config.toml
num_hidden_layers = 11
hidden_size = 320
n_experts = 64
experts_per_token = 2
normalize_top_k = true
router_cosine_scale = 10.0
router_bias = true
n_groups = 8
norm_eps = 1e-05
tie_word_embeddings = false
beta2 = 0.99
batch_tokens = 131072
max_seq_len = 512
dataset = "wikipedia_en"
Below are experts of layer 4 (counted from 0) of a mixture-of-experts language model. Rows are named router (the router's row for the expert), gate (a neuron's input weights, with its number), up (a neuron's input weights, with its number), down (a neuron's output weights, with its number) and show model dimensions 0-39. Each number is 128 + 32 x the weight over its row's rms, rounded and kept within 0 to 255. Numbers have three digits each.
After each expert's rows: a language model's description of what the expert responds to; "comes after" lists some tokens at least twice as common just before its tokens as in all text. This comes from a sample of Wikipedia text that the model never trained on. Tokens count by the router's weight.

# expert 17
router:106147152138087174154124135130128161104107086070123128050103052182103164129122150126120084011120103104183163162111173158
gate0:091074110117155106054119115126156120139096132082157140126183147133210150126187129153137100163155106060083117131142112112
up0:123115127093143048117095081130115170144065112119125204128142110079213100177137123163187137136157085134101122209138156184
down0:082096150187148176139169111082201157200140108098124151092155148143116138170154114165130113144111142102173116122134102105
gate1:099115102138132137124166096180193152168119143103115042104120171113103209137155180134178147112154196128111131194098183167
up1:113107151125133162108118140149102190170124078159144069055081110082114152145069175119127142104128122078143133146152143106
down1:119155136078119150051159117145146169129133119165106130077104078085129140158090111178081116115118143184108159133185086097
gate2:207048160068109118178103139069139126137090127119090141104122132177127125148164155188117114108061139063134174152101115097
up2:169109081127103154090112141133093090122131190144157129111107123122137111151069160122088107150110098118151148113153144111
down2:183118103199113120173098143107189163108094082142172093160136153095138091156122113100118116117087128183098137166140086138
gate3:120146127174159099114135144108111178101070111133169120088128108069120133101160142139161079152103113103153126127126077159
up3:084158113094081162165134145186133116111170131124079145181184159131086164125145139132147189137148204166113122108104175109
down3:160133086139126183092130131068153213142132105143194138146166086149096133179074164153147142144127160142141120108145141097
gate4:081149043140158090060117113185160144145134111165116146152181114114101122123127098060136145136179090149077092100165121071
up4:130101159181113072145132128155081150104125162126117102126084174163119133147104145110122100136094113117107175098129149169
down4:204170169066118128115098102185125092129126132161132186117096105081109168049134176147121141131133171124179140104144094123
gate5:170132134124135111119193089136138143118121120072148096134141116145108146156102176104165075116143179202167130116077115173
up5:077142111139144103185120105165158093093157141193111197148149161150165094118127100123110178168151140078092058117186175139
down5:134079113152123170194069144153156141198155153125186110146141165158106100114170116101077154161135102135168097109140115138
gate6:089157132152107085147138131120114126159145135154161085163146176151163124147107114109147128119125107113068139136192192130
up6:104115150145153145149103119146157097088137088091143162105127160148130131154102098136098168158140132168155110102080118123
down6:113114107142145102134169088126123099156238174139122122072058114134124121097144124089071132150122127128181152112102133097
It responds to: Adjectives and name-openers after the, a or of, mostly nationalities and place names, such as American, British, Italian, New (York), United (States), new, old.
comes after: " the", " a", " of", " an", " =\n\n", " The"

# expert 15
router:137151144130145157114164112167070160148077179099116110070126136161143143078115143084131056104113115099079095127135118154
gate0:140079107097112092130114096091147148103117109197100184160106092116154105142136136132116132112123154108073071124141125143
up0:070105151134127182116149129123117117072159076171170097105131126124127174133110103128148167129177152082147113253124108173
down0:117157143181119087139120161205125089107067105091151122152135153133126103102166134159110090164107059152126114094116159111
gate1:046095033143141140135163156090143100102134117148145117112151153124135126131128143127143122089160118155101101149088101133
up1:047127080136159163130142145096098107107148109121129092073139094089073171178202088089112099047126140137130154100095148103
down1:156058149121113119119187118108109085152128090163182120180137072203144111113132127087168139125168091154102167175062144159
gate2:096058100143172139178102144074141139134140184147135113103122149141124112128114164143203129105131123106163164167090137169
up2:125154139132102165121152125092110143065081166162103139156107128186174132108122180161135119194094127102070145176079046140
down2:190170082107085079143159088128179139122060124072147048101111149092114146151138169122103120124061127202114157094180157110
gate3:105103102120136159202142134167163161162132123126145099135147157162055119157103155188152138121161145126126173168157104106
up3:117106110173026108155083071111143148192120171105122166129133147140081106176114155166125151096203101102206165142157117153
down3:148109087132118157191208099128157171094180188168133112114168118158150145116109136153173088179124098177119122196119078174
gate4:134117144101075145137131148114131192119183131205150142118210077144072090144064071059112152139133154206143077140164187113
up4:176148144154162157139100076107146106098115175106071172121078116156133168118128126147109095151152067092194186127118056120
down4:133111106138083122140132135083074077163149117183071115107102146081106135175148093140067123097096142141148160155100129053
gate5:107087131129117134134101160120134152129114080129152148084125112109193149156198140084073135114135135105138106138164147130
up5:165124114089152113106144133148108087113166132072142084170127115135088110117124094176174138158136117134137149123144104172
down5:134117151136134072149103143123062166152101146124138128054092168153151137138107138124120103141082132116103180121175089159
gate6:121103084082113128147147100124105144117086139167171123113125122129160166173064115118138113107130091162156034129113126142
up6:097103080178108135152124115071119101156142146121123165138108087130067120097175150143121140104165172145105181146131103122
down6:143138142190090157104164145081117178159082087103166137112121085182094168119161141130188090051077154076103111149129124142
It responds to: Pipe separators between cells inside table rows, plus semicolons separating fields in flattened data lists, e.g. Apps | Goals, Lloyds Coaches | Consumer services.
comes after: ")", "0", "1", "2", "3", "\""

# expert 25
router:122104107105134134181107163158115070131143094107153105119085156050146111163125122101084160116107126124214140056088126182
gate0:098109129131156151159145116134104157089103123171116178145136112156094176067096143144128144107139092191104088153125149146
up0:169168127124066139148076078108078138142101183134093165116063150124119151137110131127058119147127146107141094135104126134
down0:125134113080080126088150092133127190093121168124152153157134141159180199125152106142184120144094099182128109202125159137
gate1:146172180149122167121057163142160118130145123142114117121147123129163073110103077125081076109104106114139155146145167095
up1:111178061100129134177128141146083114175205171099101126111125199108097126152078166156138126143074121128141143097124115110
down1:113114150150147186031162108093102170115104197079139136116159141188145142166088068137121163151080086173131077136109116157
gate2:107107088132123205089095158157113144202095162128176130131084130185122142143133144142138125176159107117140157113054114156
up2:089094087132105220172084132194179114141165132117156146146107107129110057127173135147122105172133159122138190148094139168
down2:098186141174090159117154179152218135056127098133131150130137128151181085056106157136123117178135181162099121124128144157
gate3:076135108149153137117097164092115140104147134172118103121134129105147054147140160106145095103108132076104152105108154148
up3:179154142106125119151148105140188123142136149075136153140125165137124194118069091141120161142134097181148088161176136093
down3:192123091108186125129130116118124149124110153160102137106125169151194138092130063071181117130078178150134153085083166173
gate4:158127176155148200110175088139142144125144159186130150138157127107140079119126114138108101116078107171141079128083139108
up4:136147167164148136144170144141186122113155135187083160125165092122140102131185127120161113159097146113124124119151117180
down4:109146152114135109130097139191097113116164135128103134113195089096117135055152104129096042100179108142154155124162064108
gate5:109113097170135175153194186137146118103109098202120156157116123129174179115142103144166125142130092160094095168105094139
up5:115209195170181116090069122100194119126130104108135120145105098154156131128114187119161115170128181120084085115134137125
down5:119173146114088114135126147126063107145116152110137157123120119125114104137113153118111141067118085102084057156081137084
gate6:178154136088146091073139145118169138116083107094145184139138111093167158137158106121166138120161097109144116145135096137
up6:070065115190102203170143139167086080128149162168113111134086148148044126123095165143123122111102133156115144120093149118
down6:127116152162146122179140104109153176131102151139100146130148084167129132127101101108159122104140135192089141186115141168
It responds to: Bare space tokens just before a number in table cells, coordinates and number lists, such as | 489 and 1 July 2016.
comes after: " |", ";", "°N", " /", "″N", ":"

# expert 34
router:156083185141116038107110136181144182116130167120128119043159181140109167176196111156088215089185163110176108111126134123
gate0:167148101138174140033114105123149070082187105113147177159182138137087127115095090184154097145158113088156092146151115136
up0:123137152124142139089151121148142164039132148124083130103142079082130106136154149121137113169130174179090103145157062150
down0:130091146152139123109141094155119122153127141083115144139086112118151108128133095136079141122154148114037165153128092125
gate1:118099100076086156132192101120134156135174096152071102153131131160076085135147131188124070127105125131128102160126102181
up1:156117092121180133098119163172127102133087110161198175115184149129125140144125177113112146169104157135120129063145110119
down1:078139112153103154129091167156102095189115164072107093119150114122108159115074161048142115114101162083149114123134161107
gate2:088177064153167161104155102088161127127108062153156043212073086171115133151140156108136104140119127093123094176103092143
up2:110105157198115142139135075143166153132139099126105116152102124147182113093133178073122106144107149166124163082118111169
down2:109169155119143135099142126141110177063134083155145115191168081165160123171094081158167212140072168149100110140151148144
gate3:161123139149132137133141101164086119115092156135148164114129135094117096176174130113115124152088168176145108106146201146
up3:118123125035133083078095140096107151166179114108129149129127097155088160096092159147138117144132112087112145148124081092
down3:106104142072108128111071149184123127113161098119061188081126096123070145100133140083157117114106085107094164140169107103
gate4:136123062107105118163129134158105091112115181092124054090101130109165108121113060131138134082116123113167188072095129144
up4:154107049144119124200147104059099081160087133130190097123118111116142128176115091111162122053095122129159192141074133109
down4:143160211111122106150111117150137145094213083117131115183175150142142169089132080122136088077107125124140158100135139098
gate5:120107120087155139109165117103098175091145137053139103146079179084166140115141112127140132158088104154124124128126113155
up5:156184114152170183136184140111095118111157144069119071151123119056153080106149185116086130148071140141083193121150116157
down5:162137111113119072186066169159129069082143174160083110151174191114124112132109108168114129183185144225130157103137146110
gate6:146088124183117101059112103137077119081048107133093172159132145116175172127125155093147112093139126130117073116106162173
up6:181123106123123111137136148110192070124103063171176208144104099121056056119172148072109101127147068133133122139132155095
down6:183113171054193087136157065160161137111133160188145137099093125114092095113175143102126162149147133183171093133158138125
It responds to: Adjectives or nouns that modify a following noun, naming a field or domain, such as football, public, political, architectural, military; also this.
comes after: " the", " of", " a", " and", "'s", " for"

# expert 43
router:149117134154150153083181171141105158134181169119145153054149138053132172155127096102154114121124136175157172136213135117
gate0:036100113124129124179148120131224111067169086152121151146093098092099112169154178200121146164118195174113128166131135107
up0:189119175125140132101171184130161122151150081120140153109214103150209068121176093099136137187123096158168119123141136118
down0:104121182146141152152102122133042106147113075171092157100098135190113065111138143103146140137165174072149077144168158195
gate1:116166107106129066128111119170186084148159109118131142175133203166127103142117134172142135140104160173132146126069107096
up1:122092111135141091131150158176166147149166142124115122106184101103120154159157149131111123159137122134191127104187197174
down1:136148184140125107134115171125087057102085140120100155094078130171094100112166121120102160132093143134152158062100131139
gate2:155119145123145062171138154145197119133174121116113149135180184167195102121154106124108121117103074110125135135147132128
up2:176145176168163079135111127143094157156126145111093152083151206150194108108132069073069137066158092088125125122163117147
down2:113084103133116096087122130151122151104133152101166166163131129180131155152182126140116163108108148169124192150087106139
gate3:178169135131101074104114114136149052143150128087158117144164142188079091135114104125114140134137133139124147075127132083
up3:129113057121180110181175130145201181159164103105085044128180138083110145168145182110184142130066133176136112145141151185
down3:154118109085169085103140126140146135141123148085094122055081199103094135105197115125103151087100142163146135056105130092
gate4:146151160085098058101124102127134056162183117088099099143143164134059077103120142143144110135137124189139175100155143094
up4:144096132137123075090151157100160137088163108118102093116136128129098090094167127088134054066125079167129096145138190156
down4:175107125125171067146126111156195191162150114073190084059139142100105175169180189174100181062127080106156154080163110055
gate5:073124109115156101098125105088080069095171140159091043117132150103109122141121123144151126200127190088121151130110178146
up5:148167183136105106086129125060160136145166172161137078146142162113139097118113114121116140171117164147137159133140165050
down5:172103182098106114126190144101196134137075138112167168151167045139138090186135167125150119163144050118138073136123097134
gate6:044089164159069153159119148111153113146143130121081125135156143127087109118131172082091139165129134093142206098158180140
up6:155152058100159109176095113127128121194158196054165057106153091134087097151137136182100109085131190142138158152099113130
down6:112128133121073088078122091128108147150103162153100139097166136173126107144080040150096170121143109140113122101095098164
It responds to: Pipes and semicolons separating numeric cells inside statistics table rows or semicolon lists, such as 0 | 1.70 and 24; 25.
comes after: "0", "1", "2", ")", "%", "3"

# expert 59
router:142126116148044114080138113116129182119130152128233117090149112121088128160083078135162084128090121122145173154079077115
gate0:115108133140144077114112063162140086101155075108099152175102172122167082124182178107163121146134126095136147097145144097
up0:083170127113073130123179153157112113147138115167169132127189169115111130122179139109120128173155172143094055132146129151
down0:153101047180123121109136148135103122138132159087191126160130173070119147102102157111156095184133133129110134141161159102
gate1:102118108172119135082093146157117121055087103167153136113203092143144105097117111099111174110155095137167137122119136120
up1:132118163144092134131110148106167115215147184108125117128101180098121124152148178149101118154146095093084109148114116151
down1:107117149092127145143113141067110072198168102152128152113139134176085096134120130109088117130150122150132145139112137168
gate2:090110123159114138136125146114121126132137175111120193108187146114117116163162117063069116116091134165083097098172207108
up2:190110123128128116163126105140121135151159169146141086109071118132130099180054107154148169086137135127140158132082085162
down2:112177173135105120140070163187123160163130101110152133143141177121122155134156100144107150077096094112096115131091082133
gate3:069148132131174113124133112114133149101127151098142129118148094088156152141077096136167148150092187113099106155160133108
up3:150085125128115161133105132121104124188107124133128113115157132207081130137167140145089085122139064115145110107104115139
down3:175132155073134154165111081099088124154096116072094127138128135161115126161073094130088122107159154159152148138104128147
gate4:172111142084099130126106128102112129138087117136105075102117102169120099150083120098155074136084106150175165135056095104
up4:144116143067111130118100131102120143151075108135127080099118090165138118127075117095138066123085090172179154138063096101
down4:122097131127129121124139130154140123119146172141190121154125127111162150087106150110153202144137168154132139118145171091
gate5:137105119149171153111133175121153127155083196118153069112162137164154136084147102128146133086124050146106153133120135118
up5:104142105129138080131128136158106112185098110118156153130166138109120123190140173159151172183141151122114044119132092099
down5:114139131130159135164119167180205112134126160196121135158159127121082064059171133110134106172169077143099109127087103178
gate6:084144081097126172150096129144158124104142150121127132106156159052113141125137087136058112154125118111138138178099161207
up6:118152116160143149134152148133111123101139114130144204128101132147135163194167085186092055100113130078081090091133130134
down6:130161115188161156113149132094096062102135148151093093139137182155150100084133116141140140160119173127104107142125156146
It responds to: The article "the" or "The" after prepositions or at the start of a sentence or list item, such as of the, in the, The next.
comes after: " of", " in", ".", " to", " at", " on"